Experts of a small language model.
Size: 15 layers, vocabulary 8192.
Experts: 32 experts in each of 14 layers, 96 SwiGLU neurons an expert, 2 picks a token, a softmax router, a shared expert of 128 neurons.
Training: a variant of SOAP for the experts, 343M tokens.
Below are experts of layer 11 (counted from 0) of a mixture-of-experts language model. Rows are named down (a neuron's output weights, with its number) and show model dimensions 0-191. Each number is 200 + 40 x the weight over its row's rms, rounded and kept within 0 to 999.
Before each expert's rows: a language model's description of what the expert responds to; "comes before" lists some tokens at least twice as common just after its tokens as in all text. This comes from a sample of Wikipedia text that the model never trained on. Tokens count by the router's weight.

# expert 23
It responds to: Table markup and numbers. Table row breaks, separator rows, column headers and digits in sports, election, chart and astronomy tables, such as |---|---|, Votes, 2·015.
comes before: "| ", " |", "\n", "|", " | ", "."
down4,278,114,176,247,256,225,266,169,256,185,260,275,175,179,214,176,137,184,294,201,276,122,178,222,231,188,282,230,194,209,164,188,249,244,130,145,213,148,119,180,277,193,188,223,183,215,197,256,227,224,247,241,190,262,219,263,126,159,189,182,220,223,249,141,222,201,208,213,151,196,183,184,195,230,189,227,232,220,164,173,243,161,227,164,156,205,155,213,199,241,195,129,237,211,239,227,173,194,185,139,210,170,221,233,139,128,189,142,239,204,177,222,182,116,111,185,206,182,207,208,291,193,220,246,200,218,238,119,175,209,187,225,215,230,230,212,202,244,173,173,266,179,204,203,149,182,251,200,148,244,220,146,221,223,193,224,208,230,190,229,225,122,174,217,291,184,172,191,210,239,192,227,276,216,133,126,195,185,209,194,173,215,289,175,159,213,184,224,202,208,151,125
down5,198,216,200,261,304,201,240,192,165,195,163,200,214,240,178,201,246,121,147,209,147,240,235,188,127,230,230,181,161,211,254,135,155,196,244,214,186,213,179,178,233,196,189,208,241,189,233,126,212,214,197,221,183,261,224,162,233,179,227,168,209,149,162,208,150,187,218,220,186,225,229,203,227,231,166,141,196,150,246,233,147,169,155,232,225,140,193,132,221,249,244,238,209,181,224,169,194,178,212,99,188,246,230,204,267,156,192,153,264,215,130,136,221,185,187,157,217,156,208,166,191,272,199,185,237,172,161,220,213,207,219,285,213,235,210,129,233,129,203,229,169,185,275,158,153,69,174,127,232,256,320,224,196,225,253,247,168,208,180,180,235,222,163,165,165,275,252,204,179,224,142,163,154,154,236,215,190,253,158,239,131,196,200,180,221,189,252,141,179,149,195,248
down6,142,227,198,167,242,193,93,200,195,150,235,162,226,176,201,166,239,186,120,188,238,222,182,201,222,239,201,260,184,216,197,235,167,231,174,173,151,152,203,204,175,289,190,253,215,175,213,235,240,209,175,216,178,246,125,197,185,211,165,212,195,147,185,226,174,211,216,180,204,276,91,169,172,234,307,158,195,316,227,200,200,210,204,176,162,197,226,186,195,230,174,227,219,161,251,187,195,113,147,171,202,176,236,182,200,224,247,170,232,206,143,190,261,252,139,117,152,128,240,177,190,158,226,180,181,168,160,192,177,189,213,145,176,140,129,213,204,211,103,220,151,224,242,132,205,269,121,160,178,234,132,224,214,168,188,152,253,189,307,176,312,183,230,200,192,218,210,184,212,206,164,171,143,142,276,192,222,157,242,252,167,211,187,190,202,220,187,188,180,177,186,166
down7,214,140,199,264,294,178,188,245,178,191,197,194,201,158,203,231,166,179,196,165,127,242,218,194,188,142,220,122,225,176,200,204,161,301,201,234,246,132,163,268,241,153,157,265,227,224,204,246,174,198,184,227,191,154,207,231,126,253,218,159,165,172,204,280,186,209,133,232,246,196,219,209,132,210,236,249,250,241,181,254,165,194,253,224,215,211,218,263,253,175,226,234,204,211,222,222,274,142,269,124,247,184,198,191,133,140,184,159,104,242,184,252,290,169,146,157,162,203,300,172,159,174,158,224,170,102,149,177,255,177,240,171,209,256,184,172,218,278,164,162,177,167,218,252,172,228,170,200,270,190,196,178,154,156,215,164,197,149,265,219,194,234,215,163,204,211,177,188,247,152,173,244,164,175,196,205,196,210,186,234,190,223,233,124,245,219,206,179,193,182,219,198
down8,220,235,146,201,211,185,211,201,188,229,184,219,228,284,231,146,144,176,260,234,198,214,202,216,150,122,239,205,231,159,179,206,294,209,252,232,149,126,77,202,191,170,194,162,205,235,255,221,232,200,223,179,263,274,193,166,173,208,190,249,157,205,273,208,230,172,261,206,172,203,230,263,262,250,269,162,263,149,242,177,200,253,175,214,216,148,164,159,264,225,190,233,308,172,195,219,245,236,149,173,143,191,163,134,235,216,206,167,157,162,175,171,219,259,206,203,108,176,216,201,252,200,176,289,210,165,165,145,216,140,198,212,184,291,206,183,203,205,176,225,201,213,147,210,160,163,186,182,136,130,232,184,249,206,164,220,200,152,175,198,224,236,164,215,275,191,174,240,194,224,206,210,202,306,163,191,213,233,164,265,196,156,166,250,253,228,206,161,233,217,152,247

# expert 22
It responds to: Table cells before numbers. Pipe separators and month names that come just before a number in tables and dates, such as | October, | 1, Died: June.
comes before: "2", "1", "3", "0", "4", "6"
down1,210,231,255,176,224,206,246,162,167,188,211,236,177,150,178,274,193,221,210,205,208,141,198,242,261,265,263,228,197,192,175,265,193,118,157,210,199,248,132,161,175,227,198,224,198,274,193,226,261,199,189,150,236,177,216,228,198,245,221,163,179,244,159,212,196,196,239,231,219,168,262,228,163,178,212,275,170,154,173,157,289,263,201,181,209,327,203,155,187,159,165,214,230,204,188,161,224,181,182,279,158,143,185,219,241,208,200,174,137,195,267,236,165,150,207,165,264,239,230,229,220,205,101,218,182,188,181,202,226,197,195,210,239,230,277,282,192,206,175,243,248,174,164,202,188,184,200,211,189,258,222,183,147,131,151,295,186,187,254,212,273,157,210,172,287,235,307,193,178,102,224,208,189,107,229,190,204,175,187,232,245,232,192,234,215,158,263,232,192,161,194,205
down2,249,228,243,201,233,258,135,194,135,201,161,208,258,232,136,195,194,180,119,195,201,257,216,212,243,250,125,226,154,193,146,187,288,202,218,274,194,245,145,225,171,261,225,161,231,288,136,142,198,279,176,151,258,143,253,169,215,135,261,235,190,226,188,141,204,227,213,254,176,188,188,223,213,166,284,279,221,235,217,181,200,171,130,182,167,233,268,197,172,236,162,325,119,207,257,197,232,195,207,153,209,215,234,189,239,207,179,216,234,192,146,216,144,247,179,241,242,206,196,163,254,211,166,183,219,178,186,236,190,249,181,235,229,122,203,227,137,252,237,194,184,228,203,189,209,162,209,170,163,235,246,160,178,160,201,225,221,183,211,214,204,202,163,239,148,227,158,160,210,168,195,175,182,120,216,233,198,233,223,197,240,160,227,206,258,216,215,179,118,174,134,295
down3,163,217,241,148,206,233,179,242,264,163,210,143,217,156,155,138,192,163,206,185,160,199,244,175,163,227,248,183,165,218,259,184,268,188,191,257,181,216,216,137,255,175,247,197,212,238,189,262,161,127,209,223,132,137,190,198,197,179,225,211,169,260,123,235,237,179,274,133,192,258,227,242,244,227,194,188,133,219,173,212,211,208,222,191,166,199,220,158,191,203,136,194,228,215,224,172,149,227,180,170,162,228,202,297,105,184,129,265,171,277,180,208,113,166,224,157,215,244,187,208,239,200,174,228,199,264,185,258,183,232,234,235,244,201,200,236,201,226,153,125,252,174,195,297,123,155,172,289,189,178,167,196,182,154,236,153,172,183,244,183,227,181,237,256,239,126,193,154,195,191,176,279,226,222,262,180,186,244,180,287,124,185,192,187,242,265,193,232,239,176,194,199
down4,163,193,164,278,168,228,232,212,183,118,212,215,232,143,178,157,203,234,209,225,256,166,258,230,189,177,274,233,253,179,152,171,170,283,220,138,149,241,160,162,256,171,228,229,232,252,130,233,173,193,252,236,139,252,182,239,138,190,163,167,231,255,193,213,111,239,277,195,232,176,140,135,226,183,151,229,179,201,179,199,202,184,224,248,214,178,148,215,230,224,147,167,233,239,204,278,206,229,241,151,207,136,279,163,139,170,231,192,172,172,237,244,201,212,185,240,229,248,206,200,197,169,201,284,180,201,162,172,218,207,152,217,187,243,248,269,247,196,141,202,194,161,202,217,138,196,193,206,143,171,216,176,244,213,183,169,236,258,172,219,249,105,115,189,192,210,199,222,143,229,183,178,190,191,256,185,313,201,193,205,233,247,255,158,97,237,169,182,211,142,161,171
down5,191,216,178,176,220,207,221,226,228,193,249,267,170,203,210,159,237,100,80,144,207,174,211,162,112,270,192,171,148,219,169,173,196,191,230,253,170,191,272,178,236,172,160,257,229,169,240,183,258,232,208,263,202,224,229,179,182,101,176,241,152,153,155,173,148,184,182,236,205,205,184,208,206,216,164,260,252,175,140,231,158,182,253,222,198,164,139,255,241,215,239,200,192,203,201,204,113,148,297,163,139,230,192,231,181,200,158,131,235,211,195,208,213,277,142,218,130,197,172,212,265,209,248,241,231,217,162,216,132,132,242,226,226,196,224,213,273,152,177,210,169,227,210,213,210,165,197,132,224,245,202,161,199,194,185,142,189,199,202,169,233,239,150,151,142,186,239,217,276,212,193,222,217,148,192,170,238,206,182,226,248,176,142,166,220,132,186,275,204,177,258,304

# expert 0
It responds to: Digits in data. Digits and separators starting numbers in tables, dates, coordinates and statistics, such as years 1872, percentages 38.9%, song durations 4:43.
comes before: "1", "2", "8", "7", "0", "."
down2,234,189,220,176,189,208,196,230,199,161,281,202,139,229,218,190,155,230,193,213,162,259,248,245,239,212,166,219,205,249,150,216,130,258,195,250,194,224,196,164,283,155,150,213,221,106,168,217,231,209,233,166,146,137,186,180,178,218,192,268,218,270,229,165,145,227,239,215,163,205,253,287,230,256,252,230,172,215,245,180,141,240,192,241,242,223,203,129,162,208,222,225,175,208,174,187,228,166,193,126,174,217,226,181,309,208,219,232,208,136,208,197,172,229,303,242,224,137,234,198,196,191,271,245,226,192,171,234,205,211,194,262,238,206,207,213,182,229,267,180,188,219,193,186,266,174,132,189,126,252,219,194,147,192,167,302,243,247,238,149,227,284,259,204,191,220,135,203,176,187,292,178,139,199,141,219,217,206,248,187,230,153,205,287,241,219,197,194,226,138,175,234
down3,168,221,267,181,181,212,205,259,240,206,175,206,141,143,211,210,176,134,165,173,167,245,287,257,168,207,171,277,186,209,213,189,187,266,160,181,213,165,147,242,248,231,259,184,244,274,196,185,171,146,177,159,184,235,234,234,208,202,170,193,172,174,168,231,230,214,232,148,214,240,202,258,195,193,237,179,126,248,221,203,225,180,231,234,228,211,265,250,214,240,216,224,267,224,223,187,197,181,154,193,128,314,201,276,63,162,177,195,229,275,201,217,79,217,203,136,151,205,220,181,224,245,203,155,176,203,261,146,141,214,244,207,140,225,189,171,196,197,200,163,213,211,179,294,152,170,192,258,151,211,188,187,124,147,131,223,192,253,221,216,257,180,204,171,185,254,201,143,204,209,254,274,185,196,189,233,182,192,157,248,121,185,214,257,242,248,225,204,179,197,177,195
down4,212,207,166,193,150,218,216,197,194,148,231,133,251,221,201,119,174,236,263,250,239,178,195,243,167,197,301,231,245,194,143,159,246,243,151,196,148,177,218,162,291,190,170,210,211,206,155,251,220,167,235,209,219,289,166,202,187,242,195,159,243,260,215,263,154,225,181,232,148,217,130,207,217,227,136,219,170,204,149,264,223,177,173,246,288,179,165,162,171,154,192,169,195,150,190,192,188,167,169,111,189,182,233,142,204,156,196,157,186,135,179,271,231,231,140,167,168,285,197,201,201,199,123,258,215,242,238,180,192,185,165,225,207,193,273,264,171,208,183,152,189,187,223,178,150,213,157,288,186,191,219,176,242,225,198,172,145,207,199,258,149,172,159,257,223,127,166,236,210,264,140,292,235,194,163,137,275,173,165,233,187,234,233,152,163,163,229,161,240,224,211,207
down5,152,209,206,233,188,198,217,242,242,126,163,261,239,174,245,247,229,123,166,233,225,190,203,224,124,221,196,167,208,168,155,202,205,157,176,211,153,230,222,192,260,160,236,134,155,213,176,222,233,201,195,130,200,269,240,164,156,157,208,268,188,190,140,187,116,247,205,164,229,236,151,166,215,255,218,184,263,141,203,157,193,175,180,202,242,242,130,239,284,194,293,213,171,195,225,231,209,187,218,267,224,282,252,194,251,203,267,170,256,184,147,151,189,244,83,237,163,105,174,201,209,227,213,256,211,185,175,200,232,201,268,203,225,201,193,179,261,175,222,245,190,152,217,170,162,154,219,179,223,177,231,135,177,240,222,176,252,169,181,229,218,232,132,187,235,302,234,217,308,184,209,217,202,154,199,174,227,237,160,272,238,237,213,221,246,144,216,226,234,184,159,210
down6,156,245,233,202,233,215,179,206,151,216,218,227,232,170,239,146,223,258,288,203,194,218,228,192,246,147,141,215,254,232,180,189,251,140,141,249,232,188,209,226,174,193,221,238,211,148,177,237,188,193,229,195,110,207,243,187,249,147,149,162,198,199,144,156,170,218,207,225,188,173,244,118,186,173,210,167,231,216,173,201,226,125,168,154,217,203,190,200,201,203,144,207,189,171,206,264,238,133,200,252,292,198,201,173,212,148,207,148,238,207,102,218,265,258,152,123,180,168,107,259,171,259,221,189,274,159,196,221,229,207,241,197,191,153,216,149,232,254,211,186,216,274,214,214,174,214,220,270,177,216,175,216,162,135,177,167,197,181,234,122,147,174,265,174,314,198,220,190,267,163,162,177,123,200,154,237,105,161,218,195,177,168,131,219,242,247,182,225,162,229,160,179

# expert 25
It responds to: Infobox and section headers. Line-start dashes, field labels and headings in infoboxes and articles, such as - Coordinates:, - Country:, ==See also==, Scientific classification.
comes before: "\n", "\n\n", ":", " The", "- Coordinates: ", "-"
down5,164,178,102,222,177,191,137,265,201,159,170,220,188,225,189,148,219,152,170,233,145,257,239,127,138,217,213,186,158,279,167,146,236,170,243,261,177,208,197,207,204,175,118,235,182,170,188,194,274,197,249,172,207,241,200,192,239,176,246,193,136,130,275,241,157,229,261,158,216,220,172,195,235,232,188,258,241,154,249,145,212,230,200,260,223,295,163,189,228,280,241,201,210,218,185,191,218,146,270,152,222,149,190,155,147,239,247,206,208,230,192,132,204,162,146,183,162,190,205,223,197,250,176,237,201,123,206,243,156,194,308,219,196,190,183,279,213,156,189,193,146,221,184,219,186,220,209,166,274,257,213,142,217,191,214,191,230,209,219,241,234,327,160,221,214,252,257,208,270,253,182,165,181,150,206,193,214,176,177,176,249,252,166,177,186,201,236,153,220,186,223,261
down6,227,244,201,183,182,256,172,237,228,136,243,138,224,141,205,154,319,276,218,203,262,258,145,149,221,237,178,151,184,244,223,176,260,211,179,166,232,206,170,186,134,263,179,215,206,198,204,216,180,240,249,170,176,256,134,180,247,164,124,307,174,239,142,206,159,209,240,191,122,218,214,276,154,223,237,288,172,209,242,223,116,149,192,215,226,183,218,208,170,222,173,259,185,210,194,214,144,130,158,243,267,249,190,146,200,118,223,228,205,208,155,137,235,190,118,167,194,166,217,191,186,173,259,178,246,269,213,192,170,163,154,104,191,207,193,145,261,216,202,130,196,212,258,203,176,180,228,188,219,167,217,188,265,208,228,207,227,183,219,233,162,160,215,156,194,232,175,230,180,183,166,273,273,200,160,209,194,169,225,192,170,190,175,272,226,194,210,199,177,186,233,140
down7,306,175,281,230,227,190,224,259,218,179,202,278,232,191,257,218,201,271,232,233,197,214,211,187,157,157,256,171,278,181,174,155,223,245,238,213,230,161,231,254,215,226,167,257,286,200,171,195,115,225,233,213,229,127,259,186,139,154,224,217,177,174,178,241,123,218,177,224,213,205,208,233,172,213,195,251,191,162,184,235,195,193,271,209,225,141,198,214,187,234,169,230,139,239,230,213,220,161,326,169,234,181,201,175,197,222,209,106,141,186,256,154,234,239,141,94,181,212,162,122,232,190,192,245,151,126,180,206,254,191,181,163,165,312,167,231,214,254,207,130,127,176,218,213,147,221,189,241,277,164,201,163,187,182,193,172,229,230,216,155,146,248,186,173,219,208,189,205,245,182,204,174,151,170,196,209,234,189,201,218,195,181,177,119,170,189,147,233,237,211,230,184
down8,202,219,155,168,166,152,233,228,191,161,275,169,179,190,265,131,253,189,262,165,226,206,160,239,185,140,194,157,233,144,198,212,229,184,219,264,206,184,143,256,186,185,172,144,167,169,208,122,165,226,280,139,197,224,177,220,131,239,155,215,122,236,217,163,196,117,296,199,244,180,198,246,202,180,154,206,190,219,277,242,190,134,181,215,294,241,172,166,157,248,178,193,209,255,156,178,242,174,240,235,136,233,206,157,244,166,167,172,222,156,173,228,175,237,234,195,165,223,196,214,274,222,236,202,241,176,157,212,165,150,230,163,180,197,223,200,132,261,187,165,208,210,206,175,141,245,172,256,195,202,216,303,256,212,180,242,202,197,193,140,251,183,171,250,252,219,256,202,163,248,246,227,168,242,277,191,146,201,184,277,221,150,184,191,266,245,109,166,187,192,177,153
down9,257,183,211,145,135,181,185,248,204,279,217,264,232,167,141,156,248,261,237,191,134,211,169,180,296,199,134,187,254,246,247,263,238,223,245,246,170,148,288,272,174,173,176,123,248,271,179,196,232,260,223,218,202,198,250,187,169,141,226,233,166,159,188,218,222,142,212,239,293,228,200,141,177,292,171,224,179,179,237,164,185,176,214,215,207,268,181,188,237,262,235,153,197,165,230,243,224,193,156,209,212,174,128,238,182,113,143,135,204,141,188,238,139,194,259,189,188,198,232,194,183,163,288,169,232,199,211,210,254,233,181,217,226,267,189,217,166,183,166,213,251,132,121,206,229,187,201,252,229,231,230,196,195,187,187,193,200,251,173,132,169,194,214,214,209,152,238,203,224,177,219,190,205,218,258,266,207,232,191,126,204,136,160,216,254,241,181,143,191,220,169,206

# expert 29
It responds to: Sentence-end and quote punctuation. Paragraph breaks after article heading lines, sentence-ending periods, and quotation-mark punctuation like , " and "., plus succession-box labels like Preceded by.
comes before: "-", "The", "\n\n", " The", "|", "| "
down9,231,194,189,240,203,181,205,186,159,190,212,170,194,174,188,156,204,213,308,187,174,165,216,192,225,253,134,152,243,191,182,252,210,208,176,214,167,204,226,251,245,236,203,159,187,231,174,189,221,248,152,173,232,178,211,167,164,122,197,206,258,232,190,182,239,175,197,145,206,230,293,196,219,270,190,283,233,167,210,224,208,236,149,136,193,210,183,198,165,165,204,191,259,184,177,266,213,184,200,160,187,159,214,247,208,189,147,182,230,93,275,266,200,186,273,153,308,177,140,183,222,252,289,215,169,244,185,183,180,219,156,285,230,235,237,217,212,215,188,161,228,141,231,225,239,230,172,220,160,195,163,171,150,202,150,152,102,202,285,268,198,197,249,217,214,190,181,155,244,153,246,135,131,237,258,263,227,226,225,118,187,129,195,227,232,245,245,200,276,212,175,255
down10,192,212,259,263,240,199,136,192,267,209,203,123,251,144,223,185,220,215,228,172,198,213,129,170,139,212,253,288,224,179,196,187,182,160,278,213,191,266,237,180,173,148,184,248,140,225,213,228,170,191,160,225,179,156,192,190,198,182,173,240,188,249,262,181,145,182,246,200,211,208,200,245,174,240,197,238,303,225,201,253,203,118,211,219,202,205,181,268,257,287,89,214,239,178,156,162,183,222,191,220,173,174,175,171,199,173,265,275,219,212,176,190,201,211,179,158,147,208,209,142,220,206,171,194,201,120,112,241,195,178,178,259,244,213,212,179,236,133,187,280,111,281,223,172,225,219,244,208,246,166,150,172,209,158,202,217,152,198,225,178,220,191,279,216,273,214,276,198,205,151,238,207,172,129,227,187,193,192,186,165,274,125,231,212,120,234,226,182,175,167,200,214
down11,188,234,140,169,200,192,269,195,222,186,201,203,236,285,246,252,227,215,174,250,154,249,217,147,229,224,156,120,178,214,204,135,247,247,188,191,255,214,179,211,228,140,220,186,174,206,235,179,248,155,227,235,235,280,258,244,142,158,234,149,206,173,262,202,144,242,266,210,216,154,175,225,176,179,220,261,165,257,205,199,212,130,174,217,237,179,202,189,147,183,211,172,154,207,214,122,198,97,237,177,245,227,283,207,200,173,302,218,125,229,212,210,236,190,157,280,207,231,206,196,185,165,261,165,126,194,112,221,207,136,204,207,189,187,213,226,192,192,134,150,158,235,220,216,193,203,118,160,240,249,257,216,146,232,213,242,220,161,174,246,261,178,193,209,248,279,260,162,279,224,203,221,226,145,189,205,217,250,203,240,228,129,270,169,185,229,179,222,201,259,200,195
down12,135,216,231,205,222,226,179,188,272,188,205,212,186,284,249,254,241,184,226,167,219,158,131,164,168,146,165,213,190,181,158,232,187,243,197,219,165,189,239,232,240,175,146,169,229,238,238,277,215,186,234,195,229,202,167,263,201,276,230,224,260,248,189,181,168,210,139,239,234,217,245,201,137,148,164,226,223,152,153,252,155,217,218,137,222,180,189,226,211,261,152,204,202,206,242,210,205,164,218,123,151,160,226,101,165,184,361,173,244,218,209,166,200,181,224,156,209,168,172,154,170,153,172,245,231,147,250,207,166,159,177,200,295,213,239,185,181,99,203,269,184,225,233,156,182,137,199,148,195,225,179,135,188,197,242,189,169,194,218,214,150,224,273,216,160,186,218,163,152,188,205,214,272,204,198,199,215,237,214,228,186,268,278,161,113,211,148,239,200,195,279,186
down13,244,96,220,227,197,158,158,210,235,208,229,197,272,232,168,170,200,185,228,215,218,150,243,291,129,179,221,185,192,167,100,167,199,247,261,181,156,194,282,266,264,184,193,174,186,121,183,209,97,165,258,207,226,126,200,275,176,183,89,250,220,209,218,159,194,238,177,281,219,196,264,161,233,218,209,186,221,183,180,185,257,187,218,243,227,148,143,208,198,197,202,166,208,257,268,177,187,228,201,221,230,141,212,160,174,230,284,158,273,223,130,212,222,173,225,195,231,199,208,201,168,250,244,146,201,214,266,211,245,212,159,240,194,206,129,205,200,266,249,260,151,154,217,197,220,216,153,178,194,228,180,158,190,232,182,184,308,213,230,242,183,242,202,225,289,126,170,211,201,193,194,236,219,250,207,236,141,234,198,188,199,222,235,245,196,195,207,157,235,229,237,172

# expert 3
It responds to: Word-final pieces, table cells. Final pieces closing a word or item before punctuation or line end, like br-ain, I-raq, c-ategory, plus table cell separators with money or football positions.
comes before: ".", " |", " | ", ",", ";", "; "
down3,181,208,201,221,223,145,198,221,210,202,224,186,201,224,220,176,163,216,177,260,150,243,196,165,190,142,157,229,208,185,229,184,194,256,141,243,270,194,237,211,224,235,235,162,190,242,187,142,269,194,129,165,143,224,226,157,143,253,223,196,190,224,165,208,237,187,225,90,210,187,204,246,113,210,255,260,187,254,254,137,205,232,149,195,177,166,170,256,203,202,209,214,240,256,172,219,250,218,247,166,106,351,208,317,189,188,164,217,259,244,230,137,172,271,183,170,242,152,180,178,204,263,173,244,221,250,207,207,203,226,225,154,189,158,241,193,200,167,178,107,240,150,201,250,204,169,202,202,224,170,213,177,182,183,259,215,163,196,160,180,211,202,246,226,160,241,286,198,184,217,217,237,198,237,229,201,190,221,162,312,189,123,140,215,223,239,214,179,165,236,156,138
down4,195,140,93,252,253,201,221,176,212,103,188,184,203,218,194,157,212,205,251,224,211,173,257,189,168,182,260,244,208,298,156,257,224,211,121,200,189,259,159,136,214,215,205,205,163,209,161,248,161,200,208,183,131,271,225,230,103,247,187,131,233,193,215,157,164,224,180,239,180,244,157,139,261,186,152,225,154,207,128,209,204,209,160,230,177,154,175,149,169,233,202,173,226,213,225,274,218,253,202,152,202,215,261,134,242,134,142,253,216,244,180,256,261,202,109,161,246,242,226,167,241,162,184,268,221,256,159,181,244,222,242,210,145,232,225,226,171,215,146,196,198,180,142,179,182,202,155,271,138,229,219,143,250,192,246,165,234,213,207,206,199,141,156,212,193,190,239,191,193,252,220,224,199,233,172,141,256,200,146,153,232,253,287,192,170,220,199,177,194,186,172,174
down5,208,274,104,213,193,250,196,228,287,232,149,230,261,264,218,252,203,160,225,207,199,200,251,167,153,248,192,203,166,256,168,248,219,149,210,203,179,181,302,177,153,177,171,200,216,155,239,177,286,256,192,210,199,189,205,162,191,155,188,222,163,184,226,127,149,173,245,102,185,231,146,270,284,249,232,184,155,188,172,158,200,147,268,204,219,226,217,235,288,211,223,200,271,183,217,270,151,201,232,192,211,238,176,177,186,160,227,185,206,255,135,207,177,180,177,209,193,95,138,133,235,171,213,276,227,170,138,219,182,239,211,201,182,150,178,182,244,137,248,202,168,257,169,265,149,187,206,193,236,267,190,144,229,240,204,194,221,162,162,190,319,232,224,229,216,169,217,224,268,237,174,247,202,194,177,193,249,207,164,205,188,214,166,154,177,175,185,208,221,196,196,266
down6,258,226,237,140,227,221,150,213,244,194,156,184,201,176,181,170,242,217,190,230,185,267,254,195,236,233,224,245,212,234,156,207,189,197,176,238,231,204,142,138,253,245,125,251,226,192,142,233,186,239,242,181,195,285,157,295,259,111,160,266,184,180,194,187,203,226,213,179,182,259,203,162,146,249,198,244,226,194,213,185,173,127,213,199,209,182,158,239,191,108,126,225,158,163,298,195,177,144,197,261,200,185,246,161,241,225,238,210,189,189,137,220,250,232,150,117,160,118,195,191,168,157,258,231,310,218,196,249,216,212,154,105,195,254,199,169,251,216,220,247,166,194,249,198,124,175,173,181,184,187,281,225,218,163,180,174,289,163,248,155,188,182,161,204,251,185,183,227,166,161,201,160,211,226,162,163,188,152,209,189,148,214,198,179,201,208,118,201,157,174,212,217
down7,290,126,166,198,211,178,239,220,198,231,225,216,147,206,226,194,237,172,215,195,146,166,181,174,151,238,180,121,216,236,107,153,239,213,162,208,195,219,211,249,161,195,188,272,211,203,185,256,144,212,227,161,227,160,290,250,125,180,169,191,224,158,189,290,131,187,156,225,281,168,165,217,194,183,171,242,184,144,216,228,235,237,314,225,169,181,128,274,180,210,204,201,234,241,192,235,219,177,257,190,231,162,236,215,215,232,86,165,136,159,146,191,283,178,216,142,175,174,223,190,240,231,177,207,208,157,194,142,255,167,194,163,155,168,277,219,244,299,245,176,195,207,126,227,210,165,146,190,238,217,173,267,150,149,202,179,197,208,236,256,152,233,188,190,243,160,211,249,197,176,257,198,171,254,228,209,261,189,197,193,146,220,190,164,229,254,206,141,210,197,210,191